Experts of a small language model.
Size: 9 layers, width 256, vocabulary 21113, 27.3M parameters.
Training: a variant of SOAP for the experts, 536M tokens, 4091 steps.
Below are experts of layer 2 (counted from 0) of a mixture-of-experts language model. Rows are named router (the router's row for the expert), gate (a neuron's input weights, with its number), up (a neuron's input weights, with its number) and show model dimensions 128-191. Each number is 50 + 12 x the weight over its row's rms, rounded and kept within 0 to 99.
Before each expert's rows: a language model's description of what the expert responds to; "mostly gets" lists some tokens that are sent to it at least half of the time. This comes from a sample of Wikipedia text that the model never trained on.

# expert 14
It responds to: Opening one- or two-letter pieces of words and names, usually capitals after a space or quote, such as C-aldarium, Mc-Arthur, F-ootball.
mostly gets: " C", " D", " T", " S", " K", " G"
router:57 62 54 39 50 37 54 55 47 41 27 49 61 68 55 59 73 64 28 42 67 43 37 51 58 55 63 48 49 36 42 35 53 41 56 75 42 55 71 68 36 41 39 57 70 59 28 57 33 45 56 55 30 72 77 59 45 37 54 44 61 57 65 45
gate1:40 48 51 46 71 44 41 69 62 35 34 57 47 68 51 72 52 54 41 49 57 52 70 43 68 39 76 74 49 39 50 56 42 38 39 45 59 62 50 64 60 51 30 44 64 50 66 60 42 56 36 50 54 30 42 50 43 47 26 61 43 44 50 40
up1:84 42 54 48 64 62 53 50 49 45 39 41 61 28 33 41 30 48 42 62 35 52 20 35 67 55 66 28 58 31 35 61 61 47 46 60 41 54 53 45 51 62 55 53 34 40 45 37 51 52 80 70 31 49 66 63 38 35 62 43 69 58 35 38
gate2:71 47 42 51 56 41 63 53 65 48 52 43 69 74 50 54 52 59 56 54 57 39 64 44 41 50 48 48 50 34 36 43 59 17 39 62 75 44 67 36 32 43 52 45 45 74 35 59 52 47 52 54 43 40 34 60 56 35 47 56 38 61 48 48
up2:40 79 58 44 35 66 61 51 30 69 26 99 55 50 55 68 50 54 45 51 51 38 48 59 53 47 64 53 21 48 61 43 62 54 64 59 46 52 58 37 50 40 36 69 55 74 51 56 60 51 47 45 40 55 43 38 39 51 76 58 60 38 60 55
gate3:34 53 47 54 70 66 43 58 38 56 53 67 39 40 44 45 58 64 57 50 59 63 59 46 39 65 55 63 52 44 63 50 52 46 55 57 53 62 55 38 59 62 67 64 65 54 20 68 40 70 52 41 40 50 59 71 46 54 59 28 55 70 98 66
up3:51 64 54 59 31 59 51 49 51 51 34 77 60 56 42 44 55 59 56 64 54 61 33 49 56 50 47 28 55 55 72 80 67 73 51 55 44 39 54 46 39 40 60 32 48 42 58 43 74 47 50 48 24 44 42 66 31 65 68 42 55 65 36 60
gate4:50 72 63 29 40 58 41 21 42 68 57 28 51 52 53 50 63 55 62 53 28 49 50 55 54 61 34 65 29 42 62 41 35 30 47 56 56 43 30 46 34 62 47 25 52 60 35 57 54 52 44 70 34 43 54 58 34 41 52 59 49 47 80 48
up4:40 55 42 44 64 38 12 47 44 58 46 51 42 41 63 60 54 67 63 43 52 51 60 37 37 47 63 60 49 51 46 61 58 60 48 40 57 54 47 56 39 48 43 41 36 62 45 59 51 46 24 48 55 23 44 57 23 52 35 59 29 66 37 62
gate5:46 41 30 30 30 44 57 50 47 43 38 65 45 55 48 50 49 29 37 68 62 46 65 58 40 45 57 69 53 48 74 44 62 41 47 43 56 77 57 52 41 57 59 45 65 29 52 44 58 37 59 65 65 63 49 22 39 58 49 52 42 61 52 42
up5:42 42 41 71 65 73 61 71 55 49 63 42 20 39 60 47 28 79 49 48 44 50 46 48 38 44 55 31 53 53 50 67 47 50 52 65 49 46 39 41 51 44 63 48 46 62 40 38 47 45 54 40 56 46 26 69 37 57 55 33 71 32 54 55
gate6:37 60 54 41 70 71 39 28 35 62 50 44 45 29 50 51 65 55 45 68 56 70 58 34 55 51 43 34 60 36 49 60 30 25 50 76 59 39 42 41 57 30 47 72 48 54 47 66 38 53 46 48 61 67 35 71 43 33 78 40 64 60 54 56
up6:47 69 49 68 60 45 54 41 46 59 53 38 46 50 50 36 52 59 52 35 44 55 62 49 61 32 37 36 57 37 54 55 46 54 38 38 60 61 65 59 70 55 65 40 49 47 44 26 19 45 43 25 70 39 19 44 64 60 48 36 22 51 66 45
gate7:26 43 11 44 54 37 55 42 43 55 82 42 65 57 62 45 68 45 27 50 41 50 47 51 38 35 52 59 37 59 43 42 33 34 51 66 54 51 51 39 40 58 50 38 66 53 42 51 53 58 46 55 46 52 77 68 29 46 55 47 39 54 49 32
up7:59 37 30 57 35 55 17 46 77 59 33 41 54 62 52 61 46 50 44 40 48 43 47 60 62 52 17 51 68 41 48 49 49 54 55 51 76 61 33 49 56 51 79 48 48 42 68 58 53 59 52 51 48 68 53 51 52 50 58 30 42 48 45 68
gate8:46 36 29 47 54 34 03 61 46 52 69 54 46 38 63 30 51 41 57 58 54 50 65 38 37 44 50 62 51 50 51 65 63 44 52 61 49 54 70 55 61 55 42 60 35 31 31 50 44 47 49 60 39 42 39 39 58 64 44 49 48 47 43 44
up8:60 50 65 63 56 51 80 50 30 55 63 51 33 49 52 46 33 61 47 44 55 40 48 48 55 46 44 50 37 47 38 62 41 20 40 47 56 31 36 32 40 41 64 43 44 60 41 47 37 50 66 53 72 60 25 53 46 45 56 42 40 64 50 41
gate9:28 47 23 40 61 40 35 52 57 64 62 51 52 30 53 47 34 56 58 43 64 51 66 57 43 61 47 60 54 67 34 43 42 64 41 42 30 56 61 38 54 49 31 47 48 40 35 60 56 60 33 60 31 60 48 23 52 31 40 57 52 51 72 45
up9:50 43 56 43 63 49 59 47 32 65 71 53 53 40 45 50 56 69 55 40 32 52 64 52 45 44 57 55 56 58 23 40 34 59 64 58 32 60 63 50 65 70 38 44 63 47 66 46 41 66 40 56 30 57 46 20 55 83 38 51 67 31 60 70
gate10:41 56 36 40 54 76 65 49 24 26 62 55 61 45 66 68 72 46 68 50 47 51 43 50 39 47 53 53 27 51 37 53 34 43 63 61 74 81 52 70 55 54 79 40 59 39 35 64 43 38 35 53 41 37 64 57 54 52 59 32 83 73 52 31
up10:53 43 47 65 45 56 56 64 48 39 62 60 49 60 45 60 67 54 56 60 67 48 48 37 25 48 60 42 55 37 34 39 64 53 40 79 64 68 70 58 38 46 56 45 42 52 30 53 43 47 38 40 38 51 69 70 59 55 51 26 52 63 52 50
gate11:26 61 43 17 62 24 54 43 49 78 56 50 62 45 34 44 36 48 60 52 86 37 60 40 42 55 63 56 63 57 38 59 35 62 43 37 37 64 40 27 51 42 58 33 47 39 49 49 22 39 53 44 51 38 55 70 67 49 56 50 53 31 33 52
up11:44 48 33 33 53 53 35 34 40 71 45 46 42 43 30 53 29 63 76 40 67 41 46 46 43 41 86 39 67 44 37 46 44 61 30 43 56 61 24 39 38 34 59 36 56 47 49 52 54 60 26 41 43 41 67 60 39 55 49 62 62 33 12 61
gate12:77 61 47 66 36 21 52 51 22 52 44 57 69 50 40 63 64 64 60 30 78 51 42 48 35 47 58 42 42 46 42 41 62 55 52 58 54 65 51 26 52 43 43 37 59 42 45 26 50 53 35 28 57 47 61 39 50 23 37 49 48 46 29 73
up12:55 59 54 53 14 47 66 40 63 25 61 66 53 59 45 39 39 35 48 44 66 78 60 24 58 55 72 50 51 55 60 30 38 65 51 65 20 59 64 54 57 66 53 42 50 49 32 45 44 47 62 31 26 52 59 66 48 47 59 34 58 44 57 58
gate13:66 45 33 26 33 40 29 40 33 76 55 53 68 59 34 53 52 50 57 49 48 32 81 71 51 51 53 45 62 44 42 43 66 52 47 59 55 65 42 52 62 41 55 61 48 61 50 43 47 65 54 72 40 60 35 22 34 41 39 56 25 45 54 29
up13:39 43 57 62 72 68 48 63 46 43 38 55 38 53 39 49 36 32 39 42 65 50 30 46 36 34 37 70 58 42 35 44 49 38 58 29 61 43 58 50 40 59 69 39 52 29 58 64 62 59 62 47 66 30 49 43 65 77 46 84 59 51 50 49
gate14:36 48 47 61 56 36 61 43 54 47 52 46 56 37 41 43 50 44 49 53 61 63 47 53 44 45 83 61 48 29 28 47 57 41 40 72 55 55 57 45 64 24 74 52 66 39 41 45 73 21 33 30 47 36 30 53 49 35 63 60 63 62 57 69
up14:61 64 55 57 46 54 40 55 68 64 42 60 38 46 53 40 30 60 63 26 44 32 54 55 21 43 56 33 64 76 51 46 64 60 79 39 50 40 40 68 36 45 54 43 56 75 53 45 39 55 65 50 48 39 59 41 50 33 64 53 63 39 43 45
gate15:53 49 52 71 35 39 51 59 43 37 57 71 51 47 71 37 58 52 69 52 34 47 33 53 32 32 09 34 31 58 61 55 47 53 41 61 56 55 56 60 63 36 51 25 63 75 57 36 43 44 57 82 52 50 58 55 55 45 57 52 60 62 59 47
up15:31 35 46 34 55 43 60 50 52 54 55 65 54 51 79 36 32 54 43 34 52 54 34 64 54 54 36 60 29 76 56 60 41 58 60 51 48 54 73 52 58 56 46 46 22 42 43 62 33 46 23 57 48 48 54 36 47 37 59 54 48 39 58 39
gate16:63 54 52 53 51 57 47 62 55 47 52 43 60 77 54 64 63 52 69 43 63 28 69 42 33 42 51 45 39 55 63 59 63 40 65 40 51 55 64 67 48 53 45 69 56 65 56 78 72 46 51 54 58 44 41 56 49 51 54 51 32 47 47 38
up16:61 40 49 64 57 54 43 68 53 45 43 38 66 66 56 57 56 28 54 52 76 43 67 54 32 28 41 33 58 50 58 45 60 38 71 50 75 44 56 56 51 62 39 62 29 64 45 79 64 57 64 48 80 73 39 59 41 60 60 56 51 43 46 39
gate17:35 52 45 47 49 47 49 52 47 55 45 31 59 53 71 50 64 51 66 40 68 37 52 48 49 33 55 47 49 37 43 58 51 32 57 59 50 62 68 45 47 64 53 66 53 62 54 61 54 52 53 63 47 64 34 54 45 66 28 39 51 40 66 46
up17:44 68 39 61 20 68 53 59 25 48 27 62 51 37 39 51 47 61 38 47 41 46 35 44 25 67 54 67 38 66 44 54 61 54 36 47 53 56 41 49 46 38 42 61 43 55 45 35 37 50 62 50 37 58 33 52 53 53 47 54 41 63 54 43

# expert 5
It responds to: Capital-letter starts and first syllables of names, initials with periods and opening quotes, such as T. J., O'Keefe, Br-ueghel.
mostly gets: " \"", " S", " U", " E", " Al", " d"
router:54 52 64 35 43 56 41 64 58 48 46 40 42 47 33 72 72 65 52 47 50 42 34 39 64 57 79 56 54 57 49 31 61 61 39 61 35 43 48 65 40 46 45 51 49 46 48 65 46 29 59 43 41 58 55 62 44 26 50 44 70 58 51 32
gate1:55 57 47 45 74 41 39 67 57 38 56 55 47 46 33 55 50 35 40 56 68 58 27 49 74 49 60 72 56 64 29 15 64 61 51 53 59 48 41 62 68 43 36 67 47 48 37 40 73 60 45 53 66 39 65 61 51 42 50 43 52 68 28 56
up1:52 53 59 47 54 60 49 70 43 43 46 43 24 39 53 52 56 40 43 43 46 41 59 58 40 58 62 59 65 50 68 50 55 51 54 48 56 54 55 36 59 52 42 47 65 31 46 53 47 44 45 34 65 43 52 49 67 52 35 37 33 64 33 67
gate2:49 50 39 27 28 65 78 52 43 41 60 67 63 36 39 51 66 49 37 53 66 27 41 43 70 56 54 37 57 61 32 70 60 46 39 49 65 40 54 56 47 56 29 46 41 59 53 49 63 56 52 35 61 49 49 37 70 54 58 41 81 52 51 64
up2:51 54 62 32 58 55 82 38 47 29 62 72 44 39 36 65 41 49 50 42 52 43 33 57 57 54 48 40 53 54 43 31 56 61 25 57 47 49 39 30 57 53 41 50 40 60 24 36 51 67 32 51 50 43 86 57 52 67 35 40 54 46 66 57
gate3:63 59 50 44 39 44 43 57 49 61 69 63 52 40 67 59 57 33 43 44 25 39 55 39 55 52 56 52 59 41 57 57 42 72 55 33 73 27 48 58 52 34 43 46 52 53 41 59 59 37 47 70 48 42 51 26 57 61 47 41 71 37 37 59
up3:47 42 41 57 28 53 51 46 53 51 25 44 31 71 52 66 52 51 74 72 55 41 44 59 40 43 55 51 30 35 54 69 69 74 54 54 43 48 58 56 64 49 53 38 58 45 71 73 59 53 31 64 61 68 30 49 35 36 47 58 58 65 55 30
gate4:47 24 52 58 59 43 49 48 54 52 63 44 75 50 59 26 59 63 65 55 50 50 40 44 74 75 66 87 52 48 37 48 47 48 30 36 46 60 48 51 56 57 43 39 46 41 52 68 60 42 58 56 45 44 27 38 57 40 37 50 23 56 53 66
up4:60 41 73 54 59 48 59 44 47 49 54 32 61 55 63 48 46 33 35 56 50 50 44 47 56 77 49 54 56 51 48 35 47 28 42 76 65 59 43 56 39 36 35 41 68 62 58 55 52 60 34 59 52 50 42 24 52 27 50 50 43 59 60 53
gate5:47 54 56 42 45 46 38 41 67 52 49 31 47 65 59 45 48 46 58 33 56 38 53 63 47 48 37 73 43 61 38 50 64 64 60 33 47 68 45 44 45 33 40 70 48 61 47 28 49 25 55 65 58 52 48 76 34 34 47 50 61 55 32 70
up5:27 61 51 70 32 44 59 49 48 59 38 51 30 59 41 36 65 51 69 37 45 40 50 45 40 40 19 65 54 46 34 39 62 63 55 58 52 36 37 49 48 19 46 45 36 66 56 32 51 37 55 72 57 72 45 33 34 55 54 22 47 58 31 51
gate6:49 59 39 45 44 54 64 49 54 49 40 46 53 51 48 66 65 56 34 58 53 48 26 66 52 75 64 84 28 93 45 16 58 66 56 63 40 47 46 53 51 22 40 35 54 64 68 57 52 59 62 47 59 31 53 64 49 34 61 55 52 79 65 51
up6:64 48 52 48 54 39 56 65 46 28 41 50 62 54 40 34 45 45 48 53 60 42 72 58 13 53 58 19 46 51 46 82 54 59 22 43 52 48 70 44 44 63 49 58 60 42 50 40 43 66 42 68 32 43 39 26 58 62 57 74 53 36 68 48
gate7:30 56 57 39 57 55 72 61 51 68 58 44 42 28 71 61 59 45 41 45 43 55 59 56 64 65 65 46 51 69 65 37 42 48 43 45 60 41 55 56 44 25 60 42 52 61 50 38 33 49 54 41 53 50 69 78 50 39 45 54 68 46 53 68
up7:47 49 51 64 36 69 46 53 34 59 69 48 27 65 73 44 62 52 32 32 51 47 39 52 37 46 54 62 47 25 41 32 39 70 48 53 44 57 52 30 61 40 54 35 60 48 60 58 58 50 62 40 71 62 72 48 68 58 58 59 49 80 59 37
gate8:50 53 57 52 58 35 39 50 40 63 62 57 59 52 41 65 42 54 50 66 40 46 37 41 33 64 46 38 52 42 54 61 45 70 36 58 55 66 49 56 42 54 68 56 56 34 36 43 55 39 48 48 52 31 69 49 31 54 33 65 60 48 78 44
up8:56 47 48 39 58 73 52 49 47 46 40 44 33 35 47 50 56 65 47 60 42 59 65 65 45 34 47 51 47 32 42 59 34 48 56 55 44 45 66 47 45 65 55 49 50 62 54 65 46 19 71 19 58 35 62 45 51 47 55 66 61 64 55 46
gate9:44 48 63 39 76 48 52 34 44 42 52 49 39 44 63 64 75 70 41 58 62 38 49 54 50 59 60 43 67 37 45 37 72 65 58 70 32 56 72 49 54 26 54 31 47 50 49 26 59 37 45 23 57 22 57 49 56 29 45 62 52 38 55 48
up9:35 34 41 46 55 59 55 54 51 52 44 31 53 39 33 40 42 62 51 45 32 36 14 35 38 40 46 67 24 70 60 47 33 50 47 49 53 47 52 52 55 60 38 55 61 45 54 63 49 62 64 39 46 31 53 44 48 62 49 51 66 56 40 73
gate10:67 54 60 56 56 59 33 55 38 68 43 42 66 63 49 59 31 70 49 44 44 67 52 45 39 72 49 64 52 66 59 75 44 58 68 45 46 38 61 61 49 55 44 67 48 41 65 47 35 25 43 34 49 47 58 56 26 51 56 45 56 37 42 32
up10:71 53 71 55 48 57 39 55 32 68 50 47 52 62 56 53 45 72 55 53 40 58 54 43 40 68 55 66 43 49 39 78 58 62 79 58 50 49 51 54 53 30 42 58 61 25 73 56 43 18 54 22 53 56 60 66 42 47 57 47 66 38 28 45
gate11:77 63 32 45 61 53 66 49 47 43 46 45 57 42 49 62 57 19 47 26 47 53 44 31 63 53 58 62 66 37 71 23 42 52 31 46 53 51 63 59 56 76 46 31 43 39 31 54 41 43 68 30 45 62 53 44 29 43 51 39 45 47 73 48
up11:47 63 43 53 54 60 56 60 46 41 53 57 40 42 42 66 60 78 65 57 31 53 70 67 48 40 56 49 33 54 50 70 59 44 63 23 60 64 35 47 36 62 58 59 64 57 46 24 63 69 42 32 52 49 62 73 69 43 57 55 48 55 61 51
gate12:45 55 57 39 50 50 67 35 56 49 53 67 40 45 75 49 79 52 44 68 39 38 69 57 42 59 52 46 36 65 59 37 61 51 25 56 57 43 48 38 42 47 48 38 45 54 45 60 68 45 53 26 38 49 37 39 55 35 46 49 58 38 39 28
up12:40 35 53 41 48 37 27 44 32 49 50 46 41 42 28 32 55 39 55 65 62 46 32 61 36 63 41 48 51 34 65 54 67 72 74 67 63 52 56 58 50 40 57 61 48 57 40 57 33 53 53 68 51 64 48 66 57 58 51 41 40 65 65 72
gate13:53 34 56 51 39 46 49 61 47 36 64 45 44 27 63 58 50 47 47 67 60 58 52 54 55 52 58 54 45 54 58 45 40 54 73 78 77 32 46 60 37 48 31 33 57 48 64 58 50 45 36 37 47 46 43 54 31 45 61 46 55 63 54 42
up13:53 38 64 45 46 35 45 70 49 45 61 44 62 26 68 67 35 59 54 48 17 54 51 52 37 64 56 56 39 71 40 44 48 60 67 67 71 35 34 48 42 53 60 24 44 52 39 58 50 39 52 64 34 41 48 54 56 56 46 36 43 40 50 49
gate14:66 57 48 69 69 34 44 60 55 67 45 47 54 50 39 55 57 61 54 64 45 61 62 77 54 52 50 49 36 42 19 46 61 50 48 40 59 21 40 54 56 53 69 47 63 48 70 66 47 20 52 30 49 54 47 50 47 57 66 47 59 44 42 30
up14:47 59 40 51 59 52 44 31 32 37 49 51 52 34 46 50 50 65 46 24 31 49 52 89 36 11 56 31 43 55 49 45 51 54 41 50 51 28 52 40 39 51 47 52 68 59 65 52 64 36 32 32 47 44 37 48 48 50 49 53 54 49 56 66
gate15:34 58 35 42 55 55 51 35 68 60 54 49 48 66 59 54 46 34 43 57 53 28 42 53 65 41 35 56 30 54 47 56 54 51 50 49 37 69 63 69 59 38 47 49 72 38 69 32 62 45 48 55 50 48 50 71 41 85 37 51 45 61 61 48
up15:41 42 42 57 70 55 56 45 54 74 50 57 42 51 45 46 55 68 47 55 42 53 42 39 65 40 52 61 50 56 19 47 71 54 24 60 34 60 74 46 58 45 54 66 45 54 56 49 55 59 33 42 59 52 24 37 43 79 24 60 41 51 23 32
gate16:37 53 43 73 65 90 53 51 37 50 60 52 33 35 64 54 42 61 27 36 37 54 66 30 77 32 43 58 33 61 53 53 38 44 55 74 57 73 57 49 48 40 72 29 67 48 67 54 61 49 52 35 37 41 54 65 34 22 69 42 50 36 51 31
up16:63 54 63 57 45 54 53 46 58 54 24 32 50 67 45 44 57 31 47 66 54 48 35 70 15 52 58 53 43 36 62 48 48 41 43 76 33 36 52 38 54 39 38 51 46 48 48 73 43 49 38 53 56 51 53 45 46 40 35 44 69 54 55 58
gate17:50 55 33 55 52 58 65 50 62 64 46 54 51 45 55 52 50 54 44 50 31 39 54 67 35 48 49 68 33 42 50 29 46 68 73 54 53 77 51 48 54 63 47 48 66 46 50 52 37 65 61 39 46 47 54 49 49 51 39 51 79 40 48 51
up17:57 51 57 54 36 50 42 73 26 49 46 40 41 50 50 43 46 43 45 68 68 58 40 23 45 53 35 48 65 60 54 71 59 24 31 42 75 42 58 50 37 50 45 56 46 44 65 36 34 50 54 54 55 60 46 54 52 44 59 55 33 71 56 70

# expert 13
It responds to: Leading digit chunks of years like 200, 199, 201 after spaces or parentheses, plus assorted word fragments in technical prose.
mostly gets: "200", "199", "201", "198", "197", "196"
router:52 42 50 48 62 43 50 42 45 52 47 47 50 63 42 45 75 75 35 31 69 45 66 59 63 55 69 57 73 48 47 35 56 34 34 48 39 67 46 57 30 56 51 54 56 50 55 53 31 57 43 57 31 83 54 54 50 37 65 48 52 42 27 60
gate1:47 59 47 66 87 42 48 58 57 46 41 41 45 44 57 55 38 25 46 49 53 58 36 18 58 43 51 42 52 47 51 65 51 32 36 27 50 54 51 37 40 53 45 42 64 62 31 32 72 47 47 66 57 58 55 30 43 28 45 47 67 71 62 61
up1:49 51 28 41 10 61 60 59 42 66 52 57 40 55 49 47 36 70 58 71 73 41 65 46 49 36 31 47 43 66 60 32 49 62 45 46 56 53 50 69 44 29 45 19 34 51 45 50 39 49 65 36 42 37 39 38 49 53 53 41 42 54 50 44
gate2:50 59 64 50 64 53 40 41 64 63 54 47 44 42 50 52 38 52 49 48 36 56 66 67 49 46 48 57 41 54 35 54 37 46 57 53 30 37 36 52 61 24 26 56 66 56 56 35 58 58 51 62 51 62 65 39 62 57 71 50 47 54 49 22
up2:59 50 66 63 41 51 22 34 62 50 57 49 64 49 53 56 50 55 45 56 55 62 66 39 31 47 58 62 57 45 52 49 36 69 65 52 39 69 63 34 76 49 41 57 38 55 38 49 41 31 61 59 64 43 63 60 72 50 69 24 35 36 39 22
gate3:40 62 57 74 60 46 28 44 31 68 47 34 47 49 47 23 56 52 32 39 49 56 43 64 57 53 46 62 61 56 75 53 52 34 42 51 51 58 56 29 55 51 34 67 47 46 68 58 51 54 65 30 52 48 52 49 54 33 56 64 47 55 49 37
up3:39 46 30 36 45 68 59 50 72 35 34 47 55 64 65 59 41 33 54 85 32 51 47 39 51 60 39 40 58 47 27 49 53 59 78 44 36 63 59 60 61 40 64 45 50 67 51 30 63 39 28 60 38 58 61 50 41 56 64 53 60 46 54 63
gate4:41 40 37 61 71 64 43 59 56 53 53 38 47 49 41 46 50 60 54 57 31 59 52 45 67 50 40 53 45 26 36 65 58 43 54 52 43 50 41 48 55 46 64 59 72 56 23 57 61 57 45 66 46 56 50 56 64 35 48 55 68 43 78 47
up4:51 41 61 40 33 69 46 47 51 51 49 35 67 59 65 48 64 37 65 72 60 42 58 53 16 43 45 60 50 64 60 49 54 82 38 65 56 51 50 50 58 44 49 55 10 39 71 53 38 49 48 30 57 39 37 56 39 64 53 49 50 57 31 59
gate5:63 36 76 62 83 57 34 43 65 59 72 32 51 47 48 37 59 56 47 52 51 41 54 62 57 60 59 39 32 71 51 37 58 49 40 49 47 31 40 56 40 63 62 52 77 31 44 50 45 58 47 33 50 54 37 61 29 68 60 55 66 59 51 57
up5:37 57 36 49 43 42 53 68 54 49 56 59 62 40 75 51 53 58 47 47 55 50 66 46 51 46 45 44 76 46 42 67 53 36 56 62 51 59 47 38 51 49 18 35 50 58 45 40 34 63 65 52 59 41 62 55 67 46 39 55 32 38 49 43
gate6:54 59 63 63 68 50 38 44 42 52 58 45 44 48 48 54 50 61 46 42 20 39 56 52 53 61 43 43 65 61 61 28 43 57 45 44 66 61 57 46 42 46 53 59 52 45 54 38 50 65 68 63 29 50 46 44 52 52 45 62 45 63 41 48
up6:42 68 55 73 67 47 54 52 38 39 45 57 65 46 44 50 50 46 46 36 41 39 80 49 39 51 49 15 59 39 43 34 42 50 57 37 45 50 53 53 30 49 40 51 57 61 58 53 50 63 48 57 43 59 48 28 37 43 35 61 39 59 31 48
gate7:40 63 41 49 43 44 54 45 63 48 76 46 34 45 40 32 56 64 34 59 51 51 54 56 67 57 58 64 50 45 61 44 61 46 54 60 45 46 36 37 62 45 50 40 59 50 45 71 63 72 53 49 52 39 75 43 27 48 74 58 43 64 37 30
up7:69 65 44 55 49 50 35 47 39 62 38 37 56 59 53 47 50 64 42 43 59 53 32 33 21 41 36 25 73 41 28 37 62 41 74 54 61 50 47 38 46 48 66 57 39 33 51 44 36 63 32 25 60 58 52 65 63 51 36 60 69 33 56 51
gate8:56 58 59 57 63 45 56 55 62 24 48 57 36 53 56 48 58 39 42 56 65 69 59 52 69 37 56 44 48 54 47 57 51 23 67 43 51 61 47 35 29 52 70 46 57 51 47 39 60 56 42 52 46 59 56 49 53 48 58 68 50 53 47 35
up8:60 57 47 38 56 48 58 45 60 41 52 80 46 64 55 26 68 52 60 51 42 80 50 33 40 48 61 49 64 46 49 51 59 55 50 64 45 67 59 70 60 35 52 55 40 50 45 45 30 49 35 33 58 45 41 23 47 38 52 62 40 72 49 27
gate9:29 33 53 46 66 52 47 47 57 44 52 67 66 48 52 68 79 44 44 33 50 80 52 58 43 52 45 37 38 67 55 45 39 55 32 60 56 46 44 57 57 48 53 60 57 38 49 43 30 68 55 48 27 44 67 54 42 58 41 44 70 41 52 42
up9:44 42 39 59 37 44 54 66 54 22 54 59 63 21 60 72 45 37 37 46 58 55 38 59 65 50 30 26 44 60 38 36 57 54 75 39 61 46 51 40 54 59 41 71 53 62 64 46 09 53 46 52 43 44 34 46 45 50 46 61 59 60 39 40
gate10:47 44 47 40 33 60 45 52 38 30 56 55 49 70 29 31 53 47 41 43 34 67 59 57 42 62 32 57 45 47 46 38 37 48 52 48 49 37 77 38 44 55 35 66 67 60 65 42 38 47 78 60 47 52 55 57 65 56 52 78 62 54 60 50
up10:51 48 52 44 59 43 64 37 70 66 63 59 58 24 57 38 41 56 55 47 61 40 50 29 29 27 29 48 52 57 35 67 49 47 35 52 29 66 63 58 68 45 53 59 41 25 46 71 60 51 36 49 51 61 45 12 54 44 40 51 56 30 30 36
gate11:49 39 58 40 63 52 34 64 54 42 49 42 47 43 64 41 37 37 50 24 59 45 66 50 48 46 40 56 30 51 81 53 53 38 70 37 45 61 49 64 66 69 44 69 53 66 51 53 53 32 58 41 82 50 57 43 59 32 60 52 54 63 45 47
up11:41 50 34 43 46 58 45 49 80 43 59 51 43 70 53 31 29 56 44 63 56 18 50 55 43 52 40 55 53 71 86 70 52 53 55 38 29 56 45 48 45 66 39 37 60 52 60 48 71 26 58 61 47 24 60 57 38 37 56 29 46 47 52 25
gate12:29 41 56 48 42 40 39 61 41 55 46 44 66 59 43 31 51 49 55 18 52 63 51 31 63 56 33 75 42 47 47 29 47 36 52 48 48 54 25 62 50 42 46 31 52 56 80 35 50 45 62 32 55 55 39 53 38 56 41 47 47 49 56 48
up12:60 67 66 48 53 60 49 72 41 34 63 56 67 56 26 46 43 59 61 57 51 67 51 46 55 56 42 52 45 50 49 44 56 40 42 55 50 65 53 54 43 26 41 30 43 34 36 37 42 57 63 43 55 48 43 37 52 44 66 49 40 42 52 70
gate13:53 36 41 47 41 46 45 49 37 60 57 48 53 54 52 61 35 33 55 45 55 62 39 56 49 87 56 56 56 69 54 35 42 49 42 50 54 66 33 66 53 38 66 59 52 29 50 53 67 48 38 42 47 53 40 59 25 57 52 63 44 41 49 62
up13:52 54 37 53 35 50 52 57 34 59 40 49 65 43 36 44 43 35 58 71 42 47 77 33 51 41 49 69 34 30 70 38 49 42 39 50 32 45 42 39 59 66 45 36 46 32 51 63 44 54 47 57 56 53 46 38 47 68 60 49 59 58 50 56
gate14:50 44 42 58 41 51 30 71 49 65 45 48 41 43 72 57 34 45 45 69 32 42 39 47 48 26 28 49 52 26 24 45 46 42 35 66 40 27 41 44 64 52 46 63 55 43 49 35 57 26 50 49 42 53 37 33 49 56 33 64 34 49 49 39
up14:54 52 40 59 63 67 55 35 55 49 53 16 37 54 39 35 55 44 45 75 40 62 51 50 51 60 36 27 62 34 36 37 67 49 36 52 63 27 48 46 49 44 48 70 54 62 34 54 50 24 40 37 46 50 43 42 34 33 52 46 57 57 60 67
gate15:73 35 45 66 56 60 51 70 52 72 57 53 68 60 55 57 40 19 34 51 62 43 50 53 56 51 36 33 39 70 56 32 41 50 31 64 48 64 55 53 55 69 40 33 39 38 73 41 53 45 64 57 27 26 45 41 48 43 38 55 69 49 51 41
up15:58 36 50 47 45 72 42 50 78 52 60 27 62 56 42 28 57 45 49 54 48 45 52 35 46 56 42 38 77 55 48 46 65 39 60 47 40 71 78 73 45 57 69 40 54 40 63 62 52 38 38 48 42 58 56 45 74 34 36 44 46 50 32 47
gate16:61 52 41 71 54 45 59 63 49 55 45 59 35 45 63 60 47 50 44 40 51 58 34 49 54 60 53 47 35 47 49 45 47 48 43 52 48 62 29 16 59 68 50 49 40 47 40 59 61 78 43 58 59 58 59 44 53 58 55 41 39 56 50 39
up16:49 62 44 41 47 56 62 60 46 52 45 69 51 52 39 56 42 56 58 63 65 46 44 59 49 42 63 51 46 67 54 40 66 58 55 77 33 66 39 50 45 43 66 38 35 43 49 30 58 61 70 43 39 37 37 16 52 55 41 50 50 33 41 29
gate17:59 44 46 64 57 54 37 45 32 47 64 60 37 59 63 47 62 49 53 56 52 67 31 50 32 37 45 61 34 51 25 44 58 40 42 57 29 72 33 50 36 67 47 54 57 40 42 57 65 50 62 68 13 63 25 57 29 45 40 44 62 71 66 47
up17:54 51 42 53 42 57 59 47 58 14 64 55 24 28 61 57 60 55 63 70 31 60 53 37 66 57 44 48 43 62 38 42 66 52 13 58 51 47 53 70 44 62 49 52 49 50 53 48 53 39 55 66 47 53 39 40 63 62 49 51 39 59 46 56